Experts of a small language model.
Training: a variant of Adam for the experts, 614M tokens.
Below are experts of layer 9 (counted from 0) of a mixture-of-experts language model. Rows are named router (the router's row for the expert), gate (a neuron's input weights, with its number), up (a neuron's input weights, with its number) and show model dimensions 0-127. Each number is 500 + 25 x the weight over its row's rms, rounded and kept within 0 to 999. Numbers have three digits each.
After each expert's rows: a language model's description of what the expert responds to; "gets" lists some tokens that make up at least twice as much of what it gets as of all text. This comes from a sample of Wikipedia text that the model never trained on. Tokens count by the router's weight.

# expert 9
router:467506470549540465546521489537502490503490509481463510487539529505441565509527451514476498488510518466504486494468450488527515512474433539486502468557527485511510491439507496537549535465495556526480475517513487540509490459501505466556510536507484518505510501474509459482523478509503510518470490472486475499501474480436488519462491491510534500505520543518508517515512507510516533496554
gate0:526514469488494495484478518515513527483512468499464472528517489468502482447500529490493479522480516526462491523470513513500509506484500527474467509535520556509459467478446523529462532482544482491506479452483519503509460472509477536489470481516508505497493530490500499557473493489511488477497500504523547480498492490494483503517510493509498563525535506469513504479474459466430490464485
up0:499493513512510495515542468540473517521514542474521520496480501502522510543502473507502503426497511476539498469534491504431491490508526472558512463462498453507543553518559468492526496487509489472517507547496437487486517528509470502524470523476496486561531506506497502504543538464467491506500479527516458522510517504494492467494469514486486509519490510541530517512485538493542492516510
gate1:520484497523488478485491484502516493479503473521500493471494516540471512509495486507500501399488547529463529524510508505502507494513464510511466463513492501492524507492462518492498515516530554514492481462494508513490487541486517507510498505484460449493476453499514474485526527523469471530493502505505499522477487471497482517545520489518468541456487494555524481482505497553474493498476
up1:474523511481482501519510527486485496517507552484489509534503483440509466488504483466540476573513469485494490492493511484498461507493527476488523514486490516503507516508508494500503474483468455481520504517499486501503516468500474486499478507500536530500505528458463543518484472458533536482520553498507485476525503535497527525479489508477523482540525497450459527534472514466539481518519
What it handles: Line-opening pipes and dashes in election tables and infobox-style key–value lists, e.g. | Turnout, - Province:, - Current team:, plus decimal digits.
gets: "-", "|", " •", "/", ".1", ".3"

# expert 32
router:494539492570515524494497465488482483520539514515511510514539473499511506504506495488488525496493503513517497501492495498514457501507536516496482483454531515489496532502480489499509515509503550496456520505478480480518488478543484526491516507490511485526505490442519450497461496473506498512468477454493529501491479512494458518521509506556517498507523556512507484516494553533485515477525
gate0:524440493500484544465457501454509512496497511516484492477500488511504506475497441474482466495513534471491512496504515530516561477545537493492518477530516500510502479528479493524496501523532471496514515451492511529503548480497478468521514473514481506487511518486515501549449524490518522534476481500457486524503524474456510473520506458439502484511500444487531517547527518489501454485470
up0:486527506463502478542515523545492493530507501467544522505482542494504504514487562478520537520496472522534513478545493501496472480473489494535478494486440517490477508492519516450512479492482484502508473521527476486507468526526523496476494506504506518494499477525489502543562478508504499475523504540566475473480467525546496519448445535564481492523487536525453512463483484513493551519494
gate1:505532522499509520477531476444485470448532485533506503497503540467511506514494485522514509492524487514484546513464512484493515531469474506475503540509546539494514548482494517465469485508504494508541523476470512502463514538467524516530475480455503472504432455518492497493522486507534507518491513509471484463485487519482501573489490498525478525458528506478494489561515501492472488516521
up1:526481490484484483466463522506488512522483520512524466523501493482528469472485499488511480553481477501519474493487505524491490534494485501522526496527473487501528483483494483527519514451512540498511481488508512514550478495508497496449481532510512502506528485487499498479474504518477503476505520560546505523513501514479516443494460490490537430498507476531442490439481477501531505486479
What it handles: Line breaks and pipes after a number or unit ending an entry, e.g. infobox population totals, stats tables, km^{2}).
gets: "\n", " |", ")", " km^{2})", " mi)", "\n "

# expert 7
router:494571502525509490492534509504486518515478491491474476497510501472513443504500464530518515506493530547469478505455475469487451487491456514509481453530545520481494506497510517534532533516486493510452499531482489510474463482548513552473549488465509539536494492515499445534488534486507504490525503486469518487514500476501481517486519494516501493462498543506513433502480488470513483484491
gate0:499492512501518511498525513476486493518466500519496494476540469512467490511522512516511511520467493518494526458432500507487491487546530519537505506496516487477510519509536500492543506484501540517474515517485511488483474469489517517475503490537490470471517520549467482495546478520488524516532491520520511457472516481514504486535510465507543504498492464514472483517508468518539455493484
up0:495456525446475502500478507493503512501483502463482463473531442484508486523516526480566537523475490509528512479465536522492534487535515511517503495495489434489485481461489503505523488492516532509503511507488507496493507475497482464480497521528472502475520523545495490501499520555474534493520522516519463459477506489514538504533499471488526496539486447522466516515484494550566487516502
gate1:524521513471483507522463546513534508498489510423498489522478506483466510499474497497498497507492489505503515506536537542467518453514559452496474461515513527509525483471498468478479487526566507445483507503476500477539492486495514478512543502467489456493516546500485529525500488549488491441529480502442531513536501507528544476494519538487474483500519517520490476539515478497540439500520
up1:494550519493528501511505506524504559516499530470482517531524496517475489521519483483484484486498510516501480517500555519467456475516552477504469479562522540521516499513513502476497508519557505475493510490436506489514467475484544503502511506449488459494482543530499515504501484556467451462525445521443525539510506489499497517482512548477460470463513547517455448516502494485493460473484
What it handles: Pipes, slashes and line breaks among numbers in stats tables, plus capital-letter codes, coordinates and ISBN; e.g. W3, ENS, °.
gets: "\n", " |", " M", " W", " L", " T"

# expert 44
router:501472490519508524465466497459504493415502480473482492515532496499491476486499519469509520500476489493530439505477491528476510505466573546506461510487519482506525474488515526499522533484490526506517497456520525506519536472494475497504513509458494495478513490472455458474528537465474488464511526486481517528498514532503534522542532496505472509491532499522482466508516508511505521498514
gate0:497472500493451532473490466526495523487473468490498489487443466507482464509498520505488511482500501540461501483521456555479506443493544527485464479487483463538481473541515513472503486520489466516523495514534508482535526477487481492505516556518495533521456520510494471527498525480496440490505490531488515477503536471485515499487541494501489509525515478488465498471488481560523533487528
up0:484497453457528463511520493519509499501478503552482502504497495496472524470500522512537505517453523522539494496509525462526504503488505512533502498492526464514508492445503509512524550538506492489481460537500524490458517505459490471496491511450495495487518458453469485500528508525503496490502508498485510544508452530509525572470517513482524516497496526502454507559496540432487491498525
gate1:508480497459520507471519575504537494487529499442530507462492483491487530509444493527482471533516466513497441466532531525498519458519534460482522467494462476436532499516529478500492519520543493435500487530464516524468489468478471483484460520517527536496482488533493492481524508512497492482498514508461476515517528546510548511517450497514488477509454507529472513507497529511512483486466
up1:510500485516541524516536503492470474502520489469519502448451469485497473491510485502531516522492521523482506472515499544488547491489516517472526504540491490456526486498503462546464490522526504486481468484466521520481510457494493499487479542524544516503481496547497474508509500515454506439462474489486503506523441513479501558475519513516517489502449545531499574507483522514472480509509
What it handles: In after author names in species descriptions, such as described by Pascoe in 1862, plus author-name pieces, et al., &, Binomial.
gets: " in", " In", "In", ",", " al.", " &"

# expert 19
router:509448509516491481490497519500497517481498484512519513470491481486550540536470477541461478495461519478502518500542481500454486507539472493506521483531465513456493458485461479489480510544547459521531490532468485536519491532491476501482547499468469525492487514474489499446486507526538448527478507465548483517474511506499498497488516517503534521519494511492447529530576479526503483533499
gate0:523494488499505483479448503504511523561512528508503498460496499502457487485440520486500513521517480508497498487538512521529500451483468482520509490490499549499520497503531513471524515475494535504510474495518541520552459542510477522522496508522508446502495511514453525483496501473519497449488517551486536521522491507541471488533493459484501474469519496511466506470508504482516492484511
up0:477516521443524502546530504525473551482483470477491507547467544528530482537556484493492517486492514498529491462495507453502511529501498509500464509495499508498478505515480471533496482531523461486486508501475475521472543509546501486516495509495510537493483467485459517516495518544508507534545471473511489508463477510500506498467486551533487525534467514474531492531492471517539523530473
gate1:499505519510526501530480481513437502517478457517486516470502510502450458499505469502497507459490548482541521464487487489534503522470492563482484505514483490493529500486492566497545494469485521527527481465523492525553497518533507489517524518539497492531499473466492474476531462468511523533492536509473479503520514473469500557473494480469489519501482512504538474487489511492480497492536
up1:497469516490480540517501487507481503513475491486494541504491466470461467512500490518481526478473535473516512503536484486491492529497500526469518499521510494477487496457555537520511482463513477540542484486526490496528511532483498490491512502536479505505464520474476463452570505493517509532497537466493476472520506456482502549485512494479494529537498507510509505521513488526433492519501
What it handles: Colons and dashes ending a label or introducing a list or quote, e.g. "Most yellow cards:", "For example:", "recalled:", "including".
gets: ":", "s:", " –", " -", " including", "es:"

# expert 43
router:497457479514527481538544509510510535503523493487533540521489494481500553508494484529476506519472493533528515512520541441502518493528499514494515508470501521507458479459540552497527505508545536492516506544533483509522501522481558524524485504479479500516507545508515490454513512488471496523447495474501461535501518489474517498509484475493519472521514510528500458505532515499499462535509
gate0:495487513522448493492496535488493508532535518480549488513504509475502470525490477515522520501484471506477488468460516496528496521481466513463523510510478483508502484512504496489506521503507521536479490492507495502504511490507524548525485537458533464465491521518537516462486505578498459482514508479480461497491523477477519529493493520531508471524466510521465491478461510511473535501456
up0:518535510485555519494503462513474488481490519515466509481522498539507515473510531485481454492507536499535526500547470521488492463514524494532494483506465489476495498503486495510495475495492470465496492499499520528509491487513493486471512483538484551524492444467494491555493478465527503494484482535515553515517527518508505468519496462480478505475538514496536515537514492480523452513525
gate1:499473512501517520470465494522539495485517481458487493522494519538485489470518497481462478529494496457498471512553461515457509496505529514512505519491551528471516530509491511548481516513518530472519518491484487473500465482501461483514581519483477518499514513520473471490493468486477512486479495500513468507516481532494453477491483503486507539472520476534512507494511499502506472531510
up1:529490518497511495482487533511511518492524486502440524512503520501434493498463486480482481505513524493488511520508531523484468447521512494516444500479497520508514502513476521459516523505514520502515488485483480536509507468496485497513550547511462491518459514497503471522494486508445456531509434531473498467527521487466469484551547471493485499452537525541454452512512536504506474521494
What it handles: Pipe opening a new table row after a line break, dashes starting infobox list items, and cells like "1st place,".
gets: "|", "-", " |", ".8", " place,", ".9"

# expert 27
router:521460529493481495489492483528496542501526528472517526581548476505553532510477491499499496478519511494459520500498519530465493529500467458447529513511491495488483496485537490448469519503571491477470455488512554527461482515485487450482520518510530481524494479502492457465487493504507456512490519506521486518487549515525536526525519507526513477484498512535487481504505512506461517462484
gate0:529522529520511522483477477519516522508471478472499470499525485495455485496477500530476523510484498502482509519510485531508496469511525527495451505529487507474497481489510483482476556499481488522488487517509530529473468482492538485512500523576481493484499542510509486513498477456469508501446487490487528478549515488487462492508497491536490489474555464491468513465487496491484476482494
up0:496488489501517484527520511492479479488529552509494552498483498507529514497542480495490510512484495510483499502465500496466516500525460496516514493517500493507493518489537538526517469500530499523463504510503472512493549482499504523516503500468506500530478481503464476477488558496474485499504509517525486544453499478490542538515501503487487516514473507501539492589490502503501523467501
gate1:504468491497494481503531543490481523533532464525524513529531482514511503519488470522490485544492493519478478498546502519480480507526506479521539501486504512499491500530521522490496529521502459491484513514486447476475496576490521544488471463496538481497453526516481530481461497516510510499502489549495457503496526481496454464511493497467496486523510492471483502447522501475482500492489
up1:509508508486492535524507535457495525448503502512472489491448542489486474516490519483506464453493504460501511556539493506473495499475510552501473460495511485522504486538490498531527512517505518503525494471442532482482482483499495464509510545482441487542518466496510454484531497472491478499508522479492511526517499484475524473505504520549477505506471521460481511541526521505485521514525
What it handles: The preposition for (also against, with) after played, appearance, win, plus pipes before team names in sports tables.
gets: " for", " |", " with", " against", " For", "|"

# expert 14
router:541541525521515480464539499479433492506504492496474501542480479503475500531486476503526501481493524520516511467500515505542499516476486493520481501504491465538453486477528496493487509504524414467522500501534488468516519533518494514509518496527536528477492529516521499517474491463521467488488497504464553457481485469524458510507506470450536487500511511481544483505482510501527490502470
gate0:508498450530513504497524485511518485476547507496522547538511493490471539543504526567525524483480518526506499504540486571480448514513478530468505480570447446541480525519515470475546508472493523464484525466500479503541477501475493473519507476489522480460480526519519495522481513497489499564498505525519491506512473473499475485547522512484515493526433506524523533480506527496513521493494
up0:477502464527513524499515502505519510560509485491503509538518469504520519503492546549483497496452504496516493487513517528513472517524464490500511491540455519548528493533512436462512503497471514491485562482483508502527459487467512481512487499507526482495468485489527485491463509496484466532518474496523483502518465475503478504540520457469505498512477531563511504528507539498494488471473
gate1:512485504520504505505452496512513470495490446567530562510544526505557451476475533499505491499529481500502499545497494501524536527545468518477550542510515499476465458470503501538496476529506487546519501503484502462510473463470510535476464511486515526500464502523523484446526478492495509490517488447510487487504524482439512548479526469504475524508499492488515465539521533511487441523511
up1:511492513502490520493495495474492510485459515574511543504514511489543478514482494489484476466525506506541506519493495522561543516532461482501501543528466503498451466473516514515510450521515473494511508455510491473529498500453553530494501522506529532500509495525499507431477490494523485494504497492476517440485530464501508523531538470457522513506543498490520468542522462525458452505510
What it handles: First pieces of words or names at the start of a line, table cell or heading, such as ==P, Personal, capital letters.
gets: "\n", "-", " ", "=", "M", "T"

# expert 21
router:537500487496500492518509466561551517532486560461491528494490485533543515518514502487471559465488531522541503464513489509498463516523511497518442457475467509498481530559474467499508468477513513506477506497509476482518454481516495505518505533467475489495514494503518485519509521495457490489498516499518493527525493499505457477486490478511514500472489543542482460540519531503493490460491
gate0:519513500499509546426482477492513448507526512508511488524516511501469497520509522507457537485492546518530496509570483462491496534493505500508473546485527535559539511477506501534472489548512481506480475453511502498526484495500483481474533533538519481510505531451503494524475488507507550542502496530498500523500447515478487482547538530559533521515515533521514548496498516544492532521521
up0:471501510501495498529536499453461550450480505488474479488529521469495503433530489483516475504504441518486518508463505515488497470482474507544521480493468502463489504483503533483505517456507503488521504537498527511486502506477487498495490504468461507514482504508475502491507480506489487479519532473483491489477527509530526538487478543488528491455536470476471461496497504485544530506474
gate1:495497509467517504495535530520488523543507544493478518485498479512457511503439520500491511531522513474540517514475501510496486476517515539511469512559491506514464487523477490426533476479490503491454499488468478479510508505516451497481495469504492507485466516493536504501493504512461463473495454515494491486500503461516501485520509446502545486467485519515482501486501516507480500503493
up1:484519534499520489495536497539501506546491516499477522524470459532421526507481540491499552524550518500533495522443499499485489495514524507532458527519476457506457496513474503479542471469490475484454497482497489469519514502535444499493484477473477503495507496500526496507492517495458458484517463502518495490498472463500478474519516460527523482472466526533508489491510524538474496512455
What it handles: Newlines ending a sentence, paragraph, table row or score list, especially after periods, Pts, or match results.
gets: "\n", "\n ", "\n     ", "\n   ", " (0)", "\\"

# expert 61
router:483535541559530483497516515452495512531506543531520560500519528521493563509501499525468468542497493504521505535502487466484509494496528503513485463520535447505467506537501470477532456500472506471456502522449462518494479543518498459474477493477501527503501464480520463541482527494440509459513503468514518467483511503479445516505484477544513514473499514523492530500501519532508503532482
gate0:507525474502512460516507510473494503487539506539526516519513462485483516513508474472475483535488538561506501546503487481514480467513516493486524501529531534510526482501488486498510464502489505451509584524464490475489477518490483530524484521538515474523471499509506521484520508507475504484481485485497537459462488473511493507494520488500503498444519466510515517536530471504509497524498
up0:498496452509461449483499488539537492515481518505517488460577503460496519522489465500510476507505505510534489461543500501499477507486502484432551495536492470495534508482539509527473526499515492513491461507509505498468500507438500520505517507564526476478504489518478536494554499454491443513527514522494476504503485489502490559494518483473468536526516522492487523493524555476519523478521
gate1:522469527503469516468499533505553470501532537532513517518485513490489492550522501495496477509487522469495494463502533521518501526471517506459454511510494513507506485483505481517465537518535523487504484501512516458509472490464509486517501545492515482468501553545489522495490500523492487459499549493453462495482517509476499492476505493488518505536515499504466478463488459480519528529534
up1:497486486515495507482523495515497510494481451491492511491504472487497510451504496504513521468499540503517541516498513496494495485498461516519518471496484460493523540525488488485509517503509522510503500509490504525483507472537494493444490482525484516520502471480498442487487502544517442524483450553535485528492495515485516478517489487489474536461516495519470495529501496488484465451517
What it handles: Line breaks right after a closed section heading like ==Production== or ===Reserves===, and the first pipe of tables beneath them.
gets: "\n", " ==", "==", "===", "|", " ==="

# expert 37
router:501540491510525476474504480502479524518523488496473506521506468524476562547501472474493480512496498490532471522491493509489484490510551484487465461537506476487493508546486503467523513500492500487483534477526455490497507533520488506502514460497526493528509477495525521528520521496499525504487510500486528492487514469481466529485526504494466457515505521466538478459508510516543507507463
gate0:477522472481481506489484505492453488529488522495511484502483453468484483549520478528517493508485470501503500516519473472495529448505489496495499501478491511500473490515534503473481495514498522525486515492498500520576495470533496510526527472480484517491554501517543525509505502543465487473469462502508489528491476481501512446476517473474488499498505497519508487476479513499504494534493
up0:535525516507479537487484509466518464475535498486476524495527541467500463477468463482518520483488517496494520525533497526544518534503496527558488503458530519475505511532516530500492488472466495537502482476527509559508488502494509482490504510476459522520480520527531491487507487521514497468494458545508531515510469510508508472505499539503476543505529489502466488452489487542515538512480
gate1:525479539493523519506515501531448503506477483482468510457464498534524508517512525450475491452495513530532485458511492531511554485504531423489486481498465520489469520529506533478512450505514485467488524510504510467496541515497513488472507493528488502471524500498521498482512530515454496511469483520491463531483487507513491472577501518489525490506481531503542496468511525537517508479484
up1:480515469471498530518484502454546466534508493530529485531529522452529505495506494521533529497488438529486524519485500499511508549488475565507537501493530527511489524472477466492484477553498533516505468491461498494547451486528450512539534495486508533523470504497477518502488490493571509474487506462492536504510488489539494545401475485553501535532479497510448530543486541462528455500522
What it handles: Blank-line breaks ending a list, infobox or table before new text, headings or ==See also==; also some table cells.
gets: "\n", "==", "===", "==P", "====", "==See"

# expert 55
router:526499507523545503453474479476501503544469535477510525524504498569440516509486496504497465563496506490542479505486487508544504533504488490529470504526515475479510500497486498485517489501452461475519478472526472487487482516487499494527518465557578502489475473471521548521496530497496500490473476520500530484488513523500454459493519434500479480522478486495539542476522484542511503498480
gate0:523501502507511518486506513495525559472519507496452499505509529520528513497513512519482502479509494514496476510552486474446501519499494514545514529502500498472493567526535488482552530502517555527447533511461497490518480497484453587504543485529483463567513474540494487506495491488473539545537510469504523506473501482516510506495465502496461527524523523489512505508525481501499485492493
up0:417485509513482543534520494518483497507529518474518493485528489451512487477496475499511475497487467496474478493473554515496497494484517503497443483494511579515499483471444509499455531471498494477509495487515501520527504493511491449487448520447493519463471532459482489484502506532523549465475484513476527536519464510556500518511498526524518535471510468517449494499488504528473506502505
gate1:516492552498512481514512451501529511495506528535540530487522477524453532543549526506518493482502506513474524508426460486466491529480485493508522531487491438543510510500537483494535497534501491476503475485499477487522468506455515479529465494501518479448471502492475490526526503500500468499484461503519517499557454517492490500497517531487553496494493514458503530495522491428514489523525
up1:505541484516494486486539489557504469485512521521505527506493512484489488480528481497500520504525518507475487573516470465509528489450474516532492505485532459484509526521487516513507511488485500525476499509528530494518560515485462506536508447505520499502549488542461502505466497544471492463530519511477478455464509537487516473509502496458540498526502494480479461489486466445524499524499
What it handles: Words inside == headings ==, e.g. Early career, See also, history, Social media, and classification labels like Bacteria.
gets: "\n", "==See", " life", " History", "==", " See"

# expert 29
router:497522511533498477541551475492550504535472449490545488510505524536486492492490465497513502494496522483509492480502499525491477504506516549499450459515507476504475539535523482501502512500488461500470515492473463506491474484521518485485530490492510489460508468528506483553472546465511466501465462479520540501511494518548452506495498447498481516488449547520486484464528479516548488431456
gate0:480508521520486515471508490550470548504503510519481499500492453487448438512520469476517531500530535508496494479525486491518533540481460489564493504553494491474500455463539495509493492500492503549504511435455498503524472510491527509489542534457485499481539512520490517464502490493488479516484483506493546500515470479486503487489515491487492521527529472530497500491517494527510492511490
up0:541544499474465479479499533601519486492504507494538540540470514516451511526537490493557536512502508497532516496527524432542490543505544498502503509493483519466478457489518501526484490503458490510530502474534495516461512505554488522521549474543524510519490477503495495508485511493500528497517496515499501531493482468518488476489530496499428478475538562486486512452500503502482521493475
gate1:515461520496483536521469541427487481444475498479469483514455496478496482438544507500536468496458477508496500507507488515479459491532521517515526496492511516499522519519491518487475463473506496499508477478492528533551494463476486498480489486518489490501456564510510518519515462528509514473525505448485491498478491530536525528520502493502507560477476453480525538497538478495512520494498
up1:491496484492488534522469507488518515476427487489450513553467544467478467411546494513494486549487523485552506499527460472457489474518492547469505519524554558541518525493537530519470493489510464533473485501533507545467510488482498496461540524517489495455476558497501472491479494518500488485486508521496528481481484519466496502488514501506495575504494454493509524499544484494497496505488
What it handles: Line breaks ending markdown table rows after a closing pipe, and line breaks before LaTeX display equations.
gets: "\n", " ", "-d", " FW", " MF", "chi"

# expert 26
router:508523489510583516478499486516494469580496498536501512480515500486472572545537511496479530501523498505558492508495474472509530509496525521505529488500483499502464483501498502515507515521515438464482485506531451491519486529566456538462496482461552506503577468495525494512493499507497484471455481479500544485518510494469494516444408475515527503520517507493492518482522545467483476504496
gate0:495498531520520492456489497498533504472446449518479486459496546475512500478523542500488542458538598479521496464529490507485499469543537504496528473483506502531499479504500489502475499500521513526504475484498475539477524511532490499497520520459445473476484491526562483512491527532472505517499436452481499482499494497439466492513491494455520501488475522528480513507482533479490455489514
up0:541497534498500492510491484522473502524508504510499510542509491520487510549500458456534488506457440512512527500474527504543498514473492491488484498531481506478491464479479495489529507507478479527470554489508510542537477493512479457484495483499516535542504508506473547470498504463510513523489589508500508516477527507512515505495499479514510463498492489438522503498502513490495491532467
gate1:548480522489487518478523578501544531486513453495523460522488538501506498442549526526497465528517524483527533452530497486456524492475495508523536513520490494462503495481516493545489559521515508473502502521534487498474489481550486492500519469528558521459510508507525535499495490510527493510497475497503534524530498500482504529492479476525504499511516501509554516462491504511515497489450
up1:527463488501516524477515545516535517511513460505536480515555499475517492479534542502508459540495499487494477475476477481476536510490505507500513510533504505451525491504505471536471525543503521474486514499521487505501477471525482515493498502521554546465508523508515535481502491502522483498494501465502512517510477501466470558474513472492499524519536500486543541454467525498491506497496
What it handles: Pipe separators and line breaks in table header rows and section headings, such as Votes | %, |---|, ==Career==.
gets: " |", "\n", "|", " =", "==", ";"

# expert 30
router:464511486524552486482484543505496467464466473454510474537532502500496538484512506510471468498516484530494448532519531482484508508440528517478463496460522491522488525515490489522487494518469490486547460487480523461480493468507479521512503506482553465481475475513505489483489482456524525504494486472494490493549488465481518527519532492494495481529451493532552510499541510442539524489494
gate0:493517535538497470514537473499506527520518508544470440489466540504457485468498538492519501491518514499542530473489478479549457545496536507481584482515491481526502506487511544486500479500484532510439532498521484525490501523490454463481516504530475535489525503492511484510491501484462492542514471508485485472497546505540538536498506481495533552526493504514520528451499515508489513496533
up0:495464461487503511516460523501488493495515502431520554485513465500501456508511500481495519512469511487478515463512505542466534457511476476485424470509523538482449524516492486517509496491501511511562456519498544489494500479500530493529487527476508491486485486448493522546476510540540498471484546477486519511538459461481481457498486502569486520494526484473480486504503467496540470501477
gate1:520462479478487510469491526456560536482523499501524497480496488436546475530467605535499445486518516502524503535483498464519511513508504531527554455461504476493540501510502495453483497518490477497519479506527454493511514515473471465502516458519535571478497494527530490517512474509526496517469540505460509509510536487514457437486500491549461508548480510513503523491514490518471498502468
up1:503470485482488505486506522491557514494525499500526521479483507456557513495499557531485490458489484513531500503491499471501489525531499531551574479442506461510509511502533498468493510479445493556507518498560428508502494534477482502480520489491537541488503505520533478505525485498508473557523522507469531516514539475487474442516491522525464511553513486489513533468550500518482504487489
What it handles: Month names in full dates, often in tables of release or airing dates and after "on", such as November 4, 2020.
gets: " May", " October", " November", " August", " September", " April"

# expert 35
router:466550517505515492501493529481509481528468471516453481473508516514513537514475512505466468468490482424491483505503498482497494493509505530476474509516525469501542507519477514513472529482436538542485511493476486499503498515516510483491523552529455513523445524458544494482501492491465518528542480447500486510520498501436480505493510475513485495550535507498501486501576495495468483476512
gate0:456506475508524485494555488480541525508520503490545484513504498506458510500533494513488504493518501520493486505471496497541499475530487498473467451559463546506489499504496505502571464491499475510483486508507440476472526528506505490524496492479478494470507503495486484461521552449514520512474500509472460497538542504500446479480525494500474523478525533492512482473468469487480465498463
up0:528514501536558503437509465516532490507460545542517531512494522518478508475469490468483447521489530506519519487487467507546535567469478534486470510522503512460508484498456521502498480474522544484536486497539499480458531512510495420486488503552513507471507506502487520509455493512519524484484516515477531471491516487530499497476532480472501523534469487461495516496493461510492536515496
gate1:470508547450511496478500493529503498455531529522486488506479474485550501481550528498523492530504478544526485549549482463484517507515526518508551537469505519505483489492542489527488444504507495471488457472504454454487515506506499540493489503497554528516507510558491474490482504445533512505510501495502529473500541454526492521476448516478490533482513449523508500501494492512505453528515
up1:486523517474527480541483516503497498471497508538466545530539513536491530496494486551476442499490482549495486547561545491487525536440490539439510516493499532511492512483502528496452500475511482496454459487501498491460496512497534527497488519555506503491501498488490480497485491485528502551505468505500526509558511452505493541487480515493493513529536477472517470457537472483448520517512
What it handles: Standalone small numbers in tables, scores, ratings and heights, such as 6/10, (6 ft 3 in), 8–0, 7 new stations.
gets: " 5", " 6", " 2", " 4", " 3", " 7"

# expert 49
router:488473530517471515484538491529509514504522525511490505494448521492557522465502528506481481463539540475483511488485481498412484477521504502491540497499493485478509522463463455498446509522535453482492497526470482482481511478489446467492533501503510508489497480522481471500465467507483494508492515436504494495527526479476511531492498523501516494532498458552498509521502502514507512517487
gate0:527474508517486517452510488527442497469505497520561519491478553513477510481512469490488513496483534506446482496483515484497495501476527511468509579475489526515480523495517492529501513521503485487445512491541478510499508530497524512499518546518534518498492527494494513481471525543509490563513518523461491485500516527536489506540527518481474486487515514431521480472491478527440513494478
up0:467513508528508474482486472488538496527491506527454496524536495480499501489510559569476538469538499543487530537509481479495519517499473492494503473519506481465488488525452526516526510527494517502520520474466530504504504490501500496506464466511478487555473455503523498502479510474522512510509512485529510522524510501436517531473507487524513526508478482543519526521467535493506472489499
gate1:484507506459517460448520491550489467477498526522501508519514496492502522536473482482458516492503547490509486494465490447501491500511507500476527520476491482519527472478502469528470497494511471515574491417490473525527467506505493468517500484498508479510477487542509489495460484489490526547507500479546518496508504438480512483529490508483501512518522474550510495506500520449463508539536
up1:497509519457541495487526474518550455478500523507500525480493499488509538553501480544482501507504492520491519544488497443490518537547495523515470503488496480489503509487513497510474490499512470496505531431501484518525471518523485477516534515470455498534448468552483487516481523521473559527527496493485466524485492537473553482470519520498451480503517537458484502505519499468484524486490
What it handles: Pipes and separators just before a film, album or episode title in filmography tables, plus labels like Genre:, Label:, Episode:.
gets: " |", "|", "-", ":", " -", " –"

# expert 8
router:493452507465497450515474537475522529481512501514513501481504510529498515509505483475510469501535512494536509503547478499500529520538494442476547512481506524480494506517489486449470470468534475497499544516487522518489485461475503523439492495537501507490500536542473463428515505471539491492492521512521446527479523538536530477488495483499527492471525482534481460514486502504514486500478
gate0:482490427483494520525545513503473503516479496515517517568524489440526463539481499482478523538482481502488512475497508462533509494519475500524531498498541482506490505534487555475510518497487510510533537547464446495539522524511533503527497502477509477504502483475553543516487494508499534463490511453510500493463513501495518482470509512465482481541491466490478462460513505523454541531541
up0:463537529523501541476502475494501480522496504462493468488491491493516498494529549459518473498499443496462471456484499519483498472464516498482436497552489514472492485510474524556483507533484500468486448484514492460464528487556481498531530525541516495532450465491534525510487473520491520465499471496445516480531472469517525526477481520536480533465458530501514518517499511476515467444499
gate1:474459494470503482508480498527541511465470484518542458526513515485474464503510468504479527476503529499544482473491498466472496533517517484536518470500499486511523475479543496513527459476505430483531462498511495537548518524544443517464481527482496519491467507514487499458500492465504498498535530445530488510477476480491534478491464497481482475485512505480508502525546491482518478494470
up1:525535508502515506490497497516509512521540467488528486476506512507531495510549527490475491486524518491487515486484495458523455509480495507518465498555489475556515449502508505529499486482489481482473499486496553533450528479505511515516471528451500486540554517492532488469455441496533459497530489487514506490483476490472476481516451489466479468494477515504519450487478509515496518511514
What it handles: Prepositions right after a noun or verb that take an object, mostly of, also with, by, including, like, than.
gets: " of", " with", " by", " for", " as", " on"

# expert 1
router:507482513487456476479509537537517548510478471534454510484438516502487480481516493483498481510510540466525517538537475499445520500524491495510540547492499552487501509463495520501480467471506460492513521518526514549529489511485514491484489471498466516500508530500483509492482487447549493532486557493501464513474537479489523504483499506477502492558487518489481476558521529483554439513477
gate0:551506525465502471522510521486497494495456488499490521463519488505435508482502516530469516495517521525500545498486534498496480513514545496488498464497483426495455518527541447483490475511496495471508478505493489479504534539492500451437478483487475534481488489492488498464460516495478468456511512526513518531470483472489440521530489503539494485500491492510473479503500492517520521525523
up0:448512472530514526523504480544465478512521536474540446493525490532541506473478513499514487473506500506525428442520475531528490488511459530529489502506505514485491510471504516505492476521504539492477470484484509474461480484526473505529548509523516464507512519465536530570491478529504511519479491490506494502516481536511535510477510465440478496481513497498495530467482476487478525509503
gate1:489496542544549553554475525511495479486492451458503497493528455526482523528529537472497483490488501519497498494509521506503518469512499478494462460526480512448529470495522500509536489502505480486511479451492469484446543486518535533502488498498499482472495470505504524495527562458528486447460464492501479549477504505532469531518512458507467562515510492507527523465485511467502498458480
up1:477497541537526534551481524529517497459507461483495507505510505511497518534530539494466487461509521515472486513513530552476523473507532507492486476526481520489569463470507499549517487536528478469519497499478473491494513477518515521530483542490476471526487484509503537513535545486482492447482454477510475532496524507488476518514498477497485534508494509510517514496510523457514463505482
What it handles: The word as after named, known, served or succeeded, plus became, called, appointed, renamed; e.g. "named Lee as", "known as".
gets: " as", "-", " named", " As", " called", " became"